Weights of a small mixture-of-experts language model, trained from scratch on English Wikipedia: 6087 steps.
Below are experts of layer 8 (counted from 0) of a mixture-of-experts language model. Rows are named gate (a neuron's input weights, with its number), up (a neuron's input weights, with its number) and show model dimensions 0-191. Each number is 500 + 40 x the weight over its row's rms, rounded and kept within 0 to 999. Numbers have three digits each.
Before each expert's rows: "gets" lists some tokens that make up at least twice as much of what it gets as of all text. This comes from a sample of Wikipedia text that the model never trained on. Tokens count by the router's weight.

# expert 3
gets: ",", " and", "s,", "\"", ")", "s"
gate8:490490444462492571461552487515434566505514521459484452566459500488544475525484437528517468506558486485544538489515548553533577489513517486446585472492473480513475439488498465538570511442521511546502517480511483483436551471471616515526577486495510510416462497517473578454513491484556502539561519540517501497491566468560496467519413562567500508460465458513429479468455478457482530453490555483541489477467464425573473504523543436509529486550509424476568503565463507463471462534456443531504487549499475476502556427548486490430487473484520517475525496458606529472485550508545412482
up8:467463585475440492549460561459442451526485517497513467522543567554530454440473513467513413445534488486488531478471567490541452567524477509437512532450433529583542481556595514490518542480507475505477460525555500535501469462528478487496538494495456559458484502511453508555517403422508556499499515457498553541510496498435556547537509546529519449533477472434549502509516495466505544595536509451484500477472513565424483458465459498454497517468522509553477602457447529535488524474448527443539526549473518419501458488401484465514548548478503479566528443548471437495471501488513492522
gate9:514503456501497474487482476522528409471511488459517450423505504537519515509456520486438492476508494502555560521456461449437531534467491458429477465477522432529479448463407567489525500499487473445463525513573496510496473475502498528530521476472506460464489532620482531445433521549509509508460496517477437517480528465545509491461473466487556552524455558414442495484473493539526503499537540542487499530546524414440544479439461491564597480499564476563538560557542487489484496546523478538501461446589494471415480524468501476536539553450495520496589399491441553555550553496540533498
up9:492504489514534510496468439563429506506565508588458534485472516511525571510470533441495557451453527504493499516518475519590540517450487479573482531518493548416513511452466561527452451494543388533550530469502570583483472527436505445547509505480451496525553492487490470476461492466511473455565433519411495533536464563476475457440508488481493464503543499467538529563470587491482557419580421495480499514553514466494541443511571482539496502530510479582569499510504496512423499440478535456580518509563437502556440483473487495542521503528513512519482523559465512503487509533554493542
gate10:510495455475510583438474526497477408422514500439495539524560482554499457455494514524467482554570503599538431530471536480511490530447531495496459536532522445588470490415509536465444531439463552483436457437487479476470414511514483577486510491498473475506510470473448538458487461467522594495452462577495521546521575457466530514497566511425529532455547545528533517453499444505443480524456563526505504509515469516526520519487513485551489502452443434472581500475456482525525514501490505494498576437476571488467532471543476500543489465546566521489565525526570454555487439515504518454
up10:510521472508507480495501494470458518467504496526495612495500497551454465484524518454557530489483485559468540500441468430496517463425510465530497452547545488441465515461447535416399501523420484478513544519475545473500471496545418454494496411491490489562487470456470482533500419499538547526536474430559482540490467427448457509453477474403477435495461559520579502551572516471467514466522503498481471542489475447521442496554462543421471535524457395530503504497518520558442405508478461543510483517506505444500537530545469520514516478533435526504438467469458499567529555501541489551
gate11:590419513523475486564486562509510494480486522448579526501526526499489560514538466497441494471495540486514498517541491477479566460459484462434480508460519525505439609501427560473458500510496448543457519501483470500550507533455534450490481449491471418466499443517402491575474497526482508527513430575464504465540550531576529482579534458535560489489495508572468492463514568533474478453494625460554453576530526498500543485492491533533505466460546456449433522485478463502484552462479572495436516469532501548510446476467428426457507474492547527525444544518544550468482514481483517521
up11:481524466522515471523464486475520447507594526520524446501551480498528543428548544517465477499557481496530462465420499481531520525599523471563511510516528571530540453415460482464496588500509492493437487464472500472474486471528456484510464473480544512524550480476527527546550566425476522524467512490509460466572495484510476490388470512514527529534515562458459575546547565544570501510509505606510484403435441539445464560535469459508510480470537428530471540441585484525434442550494502540468522527496557514562474545540547503449489494545545496477513510508462443448505494462469458479
gate12:438496463475533539466455525505501501513489551458488442552482468526512611449513523495465575548559516440475570507468488526548490487513475477500546496506487506469523509488512608592458485442502499503481534510466453445463501469531538459555585569453519456469511521522425540500452411595456559526569510509507492515509567484531573533475469511584509525522499565448508508498474411533536484471473461522516502471539459479509498507520495462491489568534551479482514467478432570544485515497420477504530501433527439481530489471513467464484590451505479534420521479541444535458508458513427529432
up12:543486492495493542491496502478548529580485555478547498578516551482519457509506513474523503499441565469511481502510489566524447455519557449493528502403440465544453559463575460504508480447424520437478459488424575446527551475486529539507500488592571488502423555483472557477482534555490531502499494512552474460458450561476489550537522479436489514471483546495495514523524542521523559460507521550628507517493457507492489415566479529506525508501520524481492492495550492495567516533501551523438477546439496406495542449582511519438514514459541486507496427539568518391506508513491536496
gate13:509540481471497542463512508557500561539573444440512477496442484521500490508471427499442499444461549528554491506478508576504459541489479479565540504467539494473426488482472502517492509472473498465535586485453518463444489474511460535512576511539577556442483547529526448444515501494587496429563424446481518518474552520458603490529480465522477496552556461458501537518560503478499450393447517557493485475487543429435448527527529440577459478573493420495526483505486521484475502467490549551518470509411486472548491508488455484539511484492398467479525462450489453504497569529544480529
up13:384558496509544443504553459519524533454520487441371452497490461520527498457522540501558513512454493514533443528488522494534500473550489487438562460523500431461571455544508510558466619488447484582605466496527456504456497411497548498495471578493515486511467476488490423453557498503460522468507479487500455543499454568459500521496514460483490528487458461461496443514513499565507560530530551526526472536483496541477494560539464481536541530490543557494524477501513429473476463509467450557499485484504439571424464531578452584495502567511495452550526454517544502494493445497507511499
gate14:547492462482450490446457427518501486530521523469562504435476446488484491468460465570465511488458516528478477434487512478484518573440442534522430580541520539541517458474532552501580392517485448469533557500511478496499543497552522522534553425501506521500513527536510491538445520531510505468474527454473504481533525533465486474504479471511562631491495522494538563463524492488472487440559477486478488568562538509468461445556479502518510469490528416586532544512523489515441461501504504511494381551597478540489532481490503406494472529455577513450481487432518517510504608517486550521
up14:462453509481491464486449447542540558422546433478508515419435516420419488516534505518506490486559479525509476468459539458531496483480469455486462505467570516530537546449529558459527432501480485527518486558445483470564564563515490565591479462521496506537487499517552474470478523474448465525494492489484496507476465475487493563460524375539520518522550472482533552503508510535501532453520507521492480567516487480506438454456551549602568518507496509531519477545464538460488445465445483460497438498574529503542497526458446446523477525490525555449558425464507482547470618562498421481
gate15:500524519482501467498509490483418532465527517493481487518456429500486473496458535508484424510524492498451532427516521508557521549442483529517475480555518450564468432466570497462552425566485494611548484524500535478535528484478525560537518526436479413497458543406505460510494446495492467526451569424455466512453509565460512545402490492506554506470486547490537478422504511483499497511503487505506476550511515453512480545450417571585488520491428496493485545518458458595474497523482497512510444570469429486478511494458483486527464437416512481531482485525475543513457491467579411568
up15:578460455500529389518504498432478462466475534424367489444503495453490494577531556502457501524453464444522461483581474493504507446512494588530504531521506502515492509463491463477480506565454514543520450473488509507495506509498483531527537460534555443538430461481563505524483536525502397524588469514517524470530503556503497526473456463477503576454505551517434584514496474522516473550446505494543592480506456531517501566507538481527466461499504519470579530461522424451472525464512466465500550490467484537534500508528610453532461515512529504423578493472430521464450546491497480482
gate16:565453542540469521480476537477511478443521563523547488467437441482532477504459526459535484462458537423478508481488505525495463480462545450508513522494482505486487477569447448506515489467580416594478493562475506535550551559478452567461553437528494468543457541506552583522474520504468504476466468450519518438563416469452464423539556501515525551514512516513471437464484526489565526536520582527545526518446547473446450564592491532519462476547494553472571463507495531518545525505428427457526480558516513511450433468479439512472495490456541492540536438514452546527469562494489477504
up16:526465536500452548532471433466567523523434508565519477406514507486517495505529426546555454396528538512490538472513490496436474499543512417423500465556554527482551478428417505472471462546500528561469497483497577518517524473490545482429529517564458573509553502509535506544550511485546481502548479523471472503538497445523522514545496550461534493483557520543509505508471463514581490461560554472482554439498531473435404540492510546510514503570526501481532562495508542552518534423536456451425484565493479469426575498530544479526461520525500516451534538544509553489538513491548552461
gate17:498444417535473537500527461469469530441431503438454461484562492487540496455537546474441491494533463503524464505492603500435573535490495521464510461524555501453419571469442429552420549460523415467501477471406494505479489530519489547453492454471575504491462522512437500511429560463502448504446472451538515489517494527457505473564502523460559488465486538432447479435442578510539509536432503500465541518563485478440541511525523452432533491507557473443540510443495503455498489541497490529512491475554582454456441454529488499433483512479463539456532511541466438532483484506470505489
up17:560460489467485486505469441474498511538516507519487494421510488507507563496559505439472552558564514536505435485464444506511470578556496551509507498437497523532470483472493497467576518506508575498474481516484517521461516484533465503497445481492524552541509515450463467487544562510493540470522417478532451398595496499384480544551482456562446511520441588472512527505549541445544461522502487499482537463488505538536556430505444485529486481532551537493462463542541544520538568429492524521498507513502410481494442507497583601503488550549473541407567487565504479550506531468565505488
gate18:560526432491474520484447477494517513520483477465518529563436496480558516462508472426537502470478555503506521486546383478535468538518429489470614508524579523448439460413511452431478579505566542478496448503534467540598557507517511520492485528495471506495487485406547490457540484501486438519493435464465552519434478533532485477556476504551461511479515457482482501485460470565477540526462524451495471514548509577497515520490445492474522486516521427613505475484450459549580531514438537466483521544450511450469480535532512516467488495410562471481518559513441505539487504529545530528
up18:529583515523439512491480500517424414518516454549485466481450509561519481534429467520440540501495520469519437514589420504515479503552479403499512563481511519431501510561491568541518487469490505567576515512472442495474566442509552490519540513503473483465477465508490571544512490503504518501505409466534459540520458518423542464476459559515435559524540513484535492527493509519494523566443581532540493421501473515482458509468467436529560447562493450522499509516410548531548504444434444501430499523499564449430492505489516451563470513497475482458483486491486556503595545499492525499
gate19:517470488539519525485521506412414543426519433486507489551492475575563461457436451476517544418459549574513521456493511584541476518512536497482489572510481516449483454469570499522502533504509499524530582483540508566498546471536432514490470462458562522472536499444476512535440558518475507465434483554552444432483522459513543453482529462499477520512473511556542502481446509510497517462466495513553499526515504580493560429526485545469509601492482490554438509454413553479497497517556484535495483494561478481501476468444517522536563510515507475574573404492445526514472506441461578522
up19:512633493490463511464521505497478502484479539489517573445516540457464491544469507481476563520441497486531517458492502489500551583519558505555505533540470485487564402517474478527471482496492516518498500495432519472519535425475526488518517440427545446539533551584564568426556545517516543515483560453463478477535498532472487426463416447521499521521517523561523515538487583503464476416481508516458494501548498402456510410498537452492445492501545445528472524518585518550490456580480490532543552519521456496520472502519523503428518492515540520554539577499494523532457508454448430534
gate20:421523429446526480497559531489521468521502397422481485455482475496532518498552555518491480527432546522471503473483513563479456529513544501488570476418482448497520482490529463431493510451503506428497456528489443558577532484445504500451511551469460518512460539544503464525531470546497535570466525406497521425533504509493461448566474544520484548510501595438507481357513525497525508511509501479504402436441464512480500499485548489545513492520477514506495471510524517440514517400533445535453542498480462542467537520494515512539497519475451477479553452501493622517475532574553489499
up20:531457469465526511504536518443530503514536495438483559474472516488405522418431469499521560464427469512442423535454471473567564439559553519556573504524490523562526491518465469481497514436552513416544574535500519506476503485511482450492458477467481440471518496514458447460436465521455460519466431451467519405505454484492421497489514538545530535460557586538515485494478538473523520535551524538528522491435479460505536479502493451462454564466405490521439444523483505487540433458519521481500466495469533437574483531466472539523533510520547455497457501476445549509480546409546515507
gate21:514437513562438481493447536429515527527484444477513478438549460467548471450467468559519489440466518495510482526552479556369476525513525466475462481537561460498521570471439510501438514488501544498512506533502484512502434542498500562516481457488488424448468488480483475510451531540475501571513464503484508489514536462546519491513461483514527420532483503520504475587528553576596540560404459570476547489493527484511490558507608437553509507513473506537488496481552486547509488517464524466442494522475534505568495526390455460540452484468518491449458407522474439472502561455518549464
up21:490482526452549528511553501583454558525518561521477551566453468468520488534481514510471469601493529502555484490463542531492496403493477511523484502561522521581543477498440573521483508473384491462482472526538553433467492423562526515490458545540499475552519533443524445464423468536541469457500475494415551443523506550497444435408489483467492439509473521516501493490570498481559431475549478412516535513501529414488522524546427530569497473501531524497544445510547505534562527486497440466524539518472500548522515538478493465561505470510493483494514538564485478465428531537558499508
gate22:544437485468571553511444516514452486584512526533510529450509483556482386497516460539465484445478501514528505520475476531557476464464547508523505436493517472499525425456560462516559473502505471436478436531517560466539518441493493469621486477498504527502473546533447504531458512480482481475476550535443485505520434508420515519459461475435511468476508473502547480526571563467521517528467395556470516546512477438515479480509490411473441508553465467463467562567544501443548471489517547454559441459493470461442540435506443479543493501526427468524538459512477422472464441553521481495
up22:536452457570485495460478461519513535526517489564510540418438499611505547428421438507509454450477495514521508470488496417502509619527512498450477497549510525495541486550473489529466517480512565510500580481516435558480382485506563488476521509487485512476505484505540522583489499509555593519555470550453515500565463543539500497521501505483558447487511498484451494491497499474523527524524434477408555459467500486476471508496520521516529519427530503423493508544485498560448503482609495435521541550587530520517496521489532573516453465515504483484550530473499489616478494439495522526
gate23:539466485517467540453572466512545481560533437420459551482504443474509554492507613555467502554480520470506499438500495453499537480520439512525447438521510502563495453464479555488553423512524499519469498494439487582552503579504566490463473465504492475420460470519547548462520493479469536450450521476515472511545465514585499525494529474506450451482552463550496443543426480473542517503484517425453526478525565540455535549514505577489505464509546516561524393555512422506477567462489528451452417465516473492535526496549485471538473491431533502477536517461512537550473517507420485531
up23:527412483574500521490517531442463538402403488499550458501506455529439467489532544470466462538467570514508494555567549530545561469479506518525521461474464517490552593546477414440504532525486543469459537460483509500456498496528450502523522472494467547525557452567474435509529552495494512477539479516539491428464497466510517509508484478476476514465508483528590438509455546464528481485546461564536520482508390499480489561567588552569502526473452475479473460449477484496547495466556536514513528470422494445506441564554521475443453408528486512558529504515483441498453524461531498474
gate24:498492459452532498390493501482507565479539515473538478478504540501503514488438457509483518496503468514423585486482491454471564435498439451472527516522499524526537421497518588542478578465476513533470471522509509547465539491468476561540537474448483542464391488523529546534511523502457516526491463488526485506545530501507551511436532419553482450442467493456506470529505500511554510506496569503513555473520562448469552458330489604479515548572454488452529458429529521501559556473506477496526559525477499491464555516454465482415518492454436501450498461490531498464475500456510473460
up24:513457465553457502510458568507566527573463525463555421486545443554451546486454538503484472552502446469525475503544465510474486517502557483514452515443515500476515487465541556486512474453488491478509578500578460538525507528479528484543498571497546493563459540559462553487525556463525517507554552470486482481478451511555590440513508542450548528509453480471502494476543409510524550460484550488581401498507500488414504530569469545500498537476523574551445467483545443495446530535435500535484415506524563468531503536525513425492511502478594550456509468509487414465562498484500544517
gate25:514494477502496482521513456488464593491510479541492533536487509464527510531454461469506499493544524447494479474565546540547549505538541446472528607505491433508459407470517474488512558485469456516546502479522556532518546544557443467582480419473479516501504490482489473429514514583424445504524521542485481461490539559451491538468546464499476502526485521513544575471491506482511523519457567492460434565452505515453482443488592570521518551570510531510477537402550471533432565542510457435488524506530550524532439482507416493488490537394477552512455535461436498460514515438519547486
up25:461496552417560537567492531493442531492572442526532532425506569531469523530501535523432530544470477405499529474517475421506499544575507487450520511481515498571514496554455472497587590496517504534477522504568436488450478544495504460583496416449470486532537515533479416536509475498419492464480445480461504551507551483519505493542556486527472553542486547547496454486538492489491555510471496498515579416499454467482458487563618479499467492555468514452478535496495511457479497482564530451548547480482447539471485481449493503523527518518501459601476499505480539504548508572540502537
gate26:563466410567447554452471567537523516569497526573572529512455475502525517514460491448487500514554462525456459541515584502546611490503510507521517475504518471552483525499517561458538499431530536564496467562485479546613529480554492528516549489478430513502469549496495500529492468529516502515471538479501447445414509493474561539577499522446480496492489444526476478499403490519422603498492456479517473589450520491451499472462475529551476455553473464502503427536412446450500495493470445486491483502484491492504452518535467442455531540456533530479513487499528460511528461531465540580
up26:506466498507565497530463535509512466499463545480556524534469523401482546545483509574532510489471462559410502453467510502461426417544604509525479555524502496520589466503493456508534497463485501460504450504519447504507495460458533474501507533537440525461464557555577455487449474459498519469565518468463475476575516525523538474509490443468553521538422486512534489485495473460471503496592519498444504501542473489525459477489478532432539498585493404537522499632539518497470527501527543520496453474412479480537494523512439459448506514493444496560550460580492547475418491547481443514
gate27:507479468516488576464474527520516539476556482544464513519465507486433523538406565445524542439524549566517490533519491472520433514404458530459518479521473481474540461477497478478460478505528461545475503524600550512511501518438572562521470415451542520521533485566560550427460399574473543533528529431497455529508521559538515526547499538502513520440466454509483414458491444545569514516501507465472441497525606497489540537453492478527531465462604452543537480514473446547493542503455496497555543529487538499558418513480424461496512505471457516460499489474503528528527510482482510513
up27:534553500552509414502523463592486528519493457465490478522498473449522534464513472537469563567527490562459502519483465568503483554502460428522537499466514493492453479396419533503476460469560473549581492436422488464518565521485420499483512523557487472572507452455525494474512539524573551548501451560468486498457553486498499444464479472498534546499526553490419463470536505552543554483572459476543535488585437452511494512525480554488460524515472533458499544462408522433522429557461541486457531520488484520453529481519494481480445544535469555464464539565428498484532523459494505543
gate28:496426513516497516495428535446506510458434457522566483531497428487517466532496484499490519510538493455443480563548551508504523515498532530525540509529456446516510522491548576573506520376476483495509492470458554578528574444440486469533487464482549511585466469466453529475511482502470534442486417542487503550452464575528568521507604502513443425491433518518468451499490497533458479445546473556554462534553466485468500515503520503547532480464474478481421530462468499467455492508517516607526405468495538471464536450535450533445524549466547497532512487475546468510559490410511500492
up28:494521528477506512508498499521511508500502551485493491509480417511445525548560441551414450516494517458512480463486415416506515509485505550580512514445437532575478455542422538518482510471590516556472555524511576517429522483543536428444551437465439469482470540535491470423520489462508488510477546471507543460561461460443478459520515536545501508538415497540523490502505493451542491500525546481545569517476435457527505497454521472518410497496476466476524514540535529566508424530503452443576502456486478486469476479476475500511450502538426484526531447548561506559431608471509440480
gate29:523583469528484526477461545492525505521509509504549529455574526485467510566517475459444591530461491458569463504531474461524535486480515533465485526526466505491547526444472496455568482495511555481490456501496498560566510471541486502559500516432427484546524487477457514506587540411466564569495502491518434513463527380506489498423515485533479479470547510494520546442422532510529513442525489585504513544442449440509489417519520504484504472491505505532510511483470506426512461487484526554538440435473454533499463457434518530450503558518492502467545378487498446525393509454461548553
up29:547504543450451559504460439506491544515464492464477509439487515528513527475521509533497487508441500484426540501469503442516489538423452504544419448478525513465509501498429470501489480474502419490542546550544504453469469475483520499541453427480508488452550553411522555528525578529454419539484447539493576513506574451509465471437506502513517520496475460538475536458553415455530548499466483421490516494511502607528507515513487479485529418463488498496448509480572511451511492508563533436553475474465433473440491487515492553572480532539562469526473498462480503554601436536457565433
gate30:523515454528557468455521494449476547546524522458425414499542481541507447509495549477498523550475467495552463543558522517489518526465448410479553456462494472568477409460513452528479522459454480470467490503483536473512530531461525560494515519490552491497471482508480461452480517484526575506491522421459519520555476562408517528502494531536485415536491524441557471569460524461462543504465569469462499512540456483558535498535499445548504453459433465554469543530507494514516434488469517428450433437619455521490532478478526502442542495501508528499486556464466498601443519608507492473
up30:506551500480503514493521578536461558514540457576526498543427525511507485571469440478581476490513504471496475436523535557518563492483524502593528468567529521538437521564501501543510491540498540462538471525517453506463488589516513440527511469449502512530535438440471440455569494486524438474513493479518580530512549427550494510522532485459493530536501430439532504499522473552486475459587505441529525553501501468447420474531483459423468536461525519485528492541492503492553462481511472584508485637547561514554492543526532473497490490495580538533509516469520517448568497438547559477
gate31:418492520466466527457430464551500409503570520473488491454496442577467473497489513478497453457584471499523453477437519491539554521491560532521415472556580498488462441523468519527512448428521539475434467529489480466429497420512513559524528558491517484468460513453403511522534557516512576537487538478576460483548531537506455447447544449541549502512470519465465550450497481479505571465546446510548475480547530454506466429481477478569491530503518511472513483514489549428474481526526559512505477436554461531459502488545491550519447468525594477504467437491447485482572520513461482514
up31:477500507528458491551480507506578427477478493472511558472495459559441487409542541485469466524422550446506525573514471398570464509504472454442476444477468544449424509485500535430454459527504441497489534484512545532503527483511529538484534447501514522522424513489558526462511538513406479504450454440454501521493549515485501512466547489560454478532531528502463516491465474509478487584542548527506547502507448480499501515464513433436413577482431510464456556535533538547487557570510539479524540542507486442458529459455443548562481531460511521515525465502459487429412543439446488480
gate32:548435521524468514499547546463558448458515515535577493470459470484503418504488484507438461514475534485540517577505507479475590503534493449435543444542560469493479515481434478563494513531467468462453448502443539479498492534499506570569489493501526599529454491530426462425502486520520508550510564523488431451524528497537537436562497517482508508573536524541455449579565539487526535502489496489487444534517451459509540498518439446536461531528458557403531477516526488507484501533504572474491557532505491509502415510472509497472522498425439555457486454562512478561520503437403434518
up32:435452511476446488415527499521467521540572483486522484505529517540530465524494508540540554517409567519460492538460546469521437487487527446515413421456526511434517516472503541587427525548516516489513524493492492544515500481503400477583526480524532513518495551474504474465536466499498518550484509438500541573499478433490537569499487483499532540492467533500542577448431497565492445510572463418499473526565521570490532545536495468456552518573478484610531512488473445546485536462467461531517516538593445436484478530474508563531475432476505441550519518451498517453498508529547491497
gate33:513447454509540483502578437526481527550521514477532473472430443474519602540453463579556504491478511498561567423481448455577481483514547534467474483499564476500575510500451580466514405498471457606543440487541482524476535466507571486503541467506451555491531540548593609553467533496513484468509499487488544455484458558444467537510471536515526483468499544569509466425544476537494516491532578441423549478469485469479519559509490483484524508469479542507541499518476460485543525499584445458497492569501512511530511534511500477505541471555433539513502491471485546504479525569494514518
up33:531432524528398391482509493437507535508557461522507479498519502513559459393544508424513512532464532541493486582526554561462486520576577431487508514546509453541421557486463508444514464472425514445521430561493453438499482541508490547499501476512522505518482471543497500546369518498491518484495521594450500470538477499519544477537488504568495500562513484511460501490496574479480536551493471566451446489538520487464487472506520472475529497530455509485459442424509461459544507492513515448555577446531499430494505520463492388522484522463531497519549488465505468558531501487536510491
gate34:526478472553546512486498463517418503474477500514557454526438483508504489479432577542420487452487512509492427519591536478539506503490468540479453532552512553483496483545498474508444516520565490446601515511487491474458525522376595561484458485479551473493424511521496538549519575483476536437513552581497556531484541445450547439486477453469492555484495564513534471471468500473418444441465580508464465513573453473492428561498476544505403528590542432478509486518445496513525433543521444469466489503483495501510459466490504468502495508497514502461495503440519509499511495470508521558
up34:556511519429512437462514525478586547554498519459471504453473549423477452480552493501484554500529458477445553497458518583543478531435630437462458513488491490522509507488526437472548472537513520486537497467553486473562500537481463459557470438457463531517566532502466466489546546556467513471490477516490497478484469515466497449497467485572559459492437497467528499506516509533500507452537517447478563429422492554524486519469514522517483486483468509584471502427475521476506559439468550523500502501534528481504500504586379563561515515591532527465458558508474541547482523468492570416
gate35:443540590498424562515477438518491535534491471465550515446507508498485551582505530576445520584504430513492523501457431482507483469455570548557532453469528457507500460546539462542563447556481486468533510501507507433489457490520483487518426517572543504518522501449481560509430514432564483486457460484461501474471447518513414539442465585535520453496501472455587521446520518503510507511493463457507474519574477546529491436492500448461552528473456564489465437481533569521475515533520453468457538507495520512516462476519434524560472466443556494557445534584519489469502492529568525463
up35:515489487551485502431512535536453493483541527433515509491508497432514543515584493475518508458514487552589591492573563493504478539578487473504431516496506536587545409450511479467464540482478538513436378534469495570490501514539505471430558453439504495423522440507501532571496562532476486477496440492487495409558566545504537506507518492539450517499475510521480464511458569519483482504430563512469537459512552479504512465456432496490440481546459480528510528490481509469475502542523458465542518528574484464478509508488492522510482542534541505506554556478580595488452579488495447552
gate36:542459492564479516554453477518541545539515527576543585472452485517514503483407491538499475476477548516497524456482545477615588498446454446488559535504525455507571494465521557509517468452481512521494499539525508453494468421521478506500505476509516486510507503545451525544507503509459586483468527460488480508505454474555511526481529472465569480521584422414589523465464517468474536419510561451544532575476475423482512430451469516540546497461534485548525545534465572545476460436399509471454526559566448497472493452478498478532510502516529533483547496524455467559513484474502552541
up36:537523470536496503529489537533491422455471467513484511622523520507450526513481468551490578536444503474437449494524494517435468448466492452502539464517518507491413477444500472509494496512576467543512452462480512516548479566453558493480476497514459571490438478454491492560514470548494481496513503446534481470533533528526529473490451575463427490466463542519414500585516509492480463570497544461435467504430484465430465517501573581462452510512557476499560446445554462544468560524534502483456560538431548532544421499560508495460509465515507538496534453491532476430419511497510444434
gate37:522483487459485479563525513474393590528433438483511447538534499520535593483505478464454462416461559473457492510481436488502524499494513513452518457554514512427417448564559556484441491495471482513515470502523569538530425498544583500406479540496453519540511511481456530556492457525547526469546486500524513491448546490539520497492458450440464431439550508474505487497492409488454553512527482436501493471470460494460587466475455583426519481510506562513551552507577509531478540520538558491526495495541496498462558497533485550507502491428530522421472480464523508495476489516512576527
up37:485479510532575493494519567455508546444490521512485457515446513498512534452443515460488452502507546531474417460485567466454438488455505507460553527443553452528500449447520491532569590518508475447564469499523502485554548458500485583492525487486463482478500496492536528461486488523491497464479593453478423572476507431498512395443544551429538478508522480487580503455481493481501532576565481510523463575558490486518485501492473534514507477463548500512521576465433574444483541447445493553475484553484514548505540538494490485471608569530453463489486533482500558511471571590509514480
gate38:488501544541514460508467411471544563420466542513492457459486418503429495492539519574432493541407552529533436410555507457541571487395524486430549397520533502495496521526468447470502436458507481512432542608520475556496536464427524466465505545510489483529479526463567484522464517466549544494434469490483474479470506430549449474516502471528537571550558487537445464504503435438535515484442501495473477483502504468464477524552501500520433542503545514494464573500534476520535445518465515500510440553485500468491511490473477490526519477517524515488449511506566420500502521564516514540
up38:518511586540470442507556461499516602472520546519504492431518456476462556518513517518470486552445544465523484427490521493468463508520557496475544424484505520518539511489548475447552475517473463474584579575494479424560565462545566527520443478451431579477552472527481490485569526527548475514471450495466463514475450523580510484522481566483585491547520487476441445519517488491500517495481507507496476494433568548466469531492474485511486498414555547538435538439498449519505488448526509522489507566403483499523426580506498507510518464518512498491406547574555474466489478479525530472
gate39:512544474446524543456547501473472526526521567479537453543466551479539494515513418496457559541540542527502541541501516507442437520413533529482479498517471459536478460561525531485522522528509437496516527510536438562470558513496510488513586522469437477509481538550510579452521470529532471537535539562503478573511496456478526471512454532553558519482579473438449443473490496498502447490476480473480511450524499520546503543506468530472514607475509401488551493523477471571537544577515461477574475529604490529502423484566446475416593486520510510486482472483499530496524507557557456587
up39:430485540499515582507509535527544410449492474445574511493513406468504489497526527591470500524525515476423514498474497506540477410501407503501493546528476545568541463513543470486557466585476484521471521460493506475447524498463469475552432435499500504495484542465507492486511479516538492452504532487507454443551541537520508505426504437478518510596462504488511463500489593393505525501535595526520513503478491461557519504519436515574469504466561549498467510540481529532460526446398474514522519470491512502511472446526505545483532461516450426398476572488456485476516481423477546518
gate40:542462451485485406507446591526414546500452494472452543496477448530445480444450533493584446521471532569490484480565507505526536533499482491496510485465525554587495519466552489505523517454544510495514470485572498485514486478494431513535488514488498517492506527529510553406483530492479485543488528445532502467529488381525478505467443468427495418533502495456475412440533517562509524473484442480519512550528518503521435419444522568469490499494483419471470556510587489479540464387503454511487422516499476481521509512478512508514541519412488547603496501425496534535473479526503498513
up40:470471538547499539519553439466423478542479488516473536506535518476445510447494515481532486400585529469468492479486536493567542489525464532536439483498455586501505525444530506506437427537490528542490487486526478537541445498604521485514502481523498515549474474554478436511519501527406470497454436481438479538482460520470526506441491415476488462558532561516567423531568568552544499513466466544507567398501541497490500487526516466549482547512495523508477511554573492530538498514618564452549530440485534547431530448495558454484535536475465487456560532537512502487548498512509502537
gate41:564422514509454480499511503488455551527521568514570456508518487535474497447465437456522552448531495525498471471528408517512589479496592470450481555495544538497501481464480500530464499437447462525507440518537471510574545599497542465487553485487474507502515491449515503531483514581464451478546460525471436435477579514445498452530466476453511529518459556538484429535450478530498506452462489484484477454543534486442471464541543499499504534490512522504577451478480513533503501602514477445530526458531446490505603502436449488517429520439534522496545449479395440539525554516441502515
up41:553439511525476538472451489475500542525517477437507494460472498526472466549519538483447512507485516461515553515385433495520517523502466540484442514506540490443505459505480426483437478491468531481523481410532485485571452512423402457508544515459472487538480484451473464539564451446434466543387488509505540548539442576467513485588504450466530500547459556465462483490417541482466532527457434487520503473524520460540544519506487525569585442511509453458445523468482465538523423552521504522454533489546535492488584468549474529507474533452522497549527445472471477540435485489549555501
gate42:502523429528526579494567486534530516440473500488478542470520494516447544513540434545517457528485565445507432529511492533486496484504525486363502438438483456530497543496498507468508480471481434493528531470494453492527488540534482469461550479532449508536555468537449562455475456544474521465493500453451459461461486433550570478499507441500492560558502569460530437551474526473516547445471496463534437496576554490508522371447541542502513529571474406448506461572463508517506564535511493529576556500539535503446502461460476425522492524480460528488512522559462492512522517583485486497
up42:508527466456532474585481563431481506494502522467540497542448493487558459529512532491553428396545466498479555487534624473519514499570448516495429464485551475483465502507524515432515536491520553420470505489465489486538487427522439527519574604508446522501568504489481481550491490516501484541582497520496530491439470457496569519538467602527475497523447475490474446448544533527452581502450476524513456463478463495517553576447489500524554513501539541528429482454470512481489430548490567531486454453509482537533518476483562496510503450488516524554496450494487533519508412554538555495
gate43:546503361509539484475458496483538559446497477513459514534524539475464512440451519442487621499505517477469484436479519539397524473462556444463531511546472482472519468482507510468449585491516509481443503460479427483483571479504508500500634474503520506475561466505396531499450415464500500471519509516534460500486504572489417478554459485472481478499479462466436468495470521521547490488480473519471476513500537468493507445483511495451430504649509495541499495556430453512530538539488476530529520524473455457489494445481493493458498498438482552462501411527509485551523490487542503449
up43:475470535470440506559536499570543548482515494447545517485467490466476454554461538509508442505526542495482521489509457463531519476444466545508419465543504506540522511498508465459489487533434493528463561524493538476493522439537525468477502549461416402536528569504509536466521502553527446469512523540484544485551425507474463525579486525510556625462505542544495482361496450514503522478528491460517464530540497591519526493559511521481469506479525518560570509548427506459493480530397485449509490494471476491514482470443519467480495556523498502562517445596471585509544516581478432502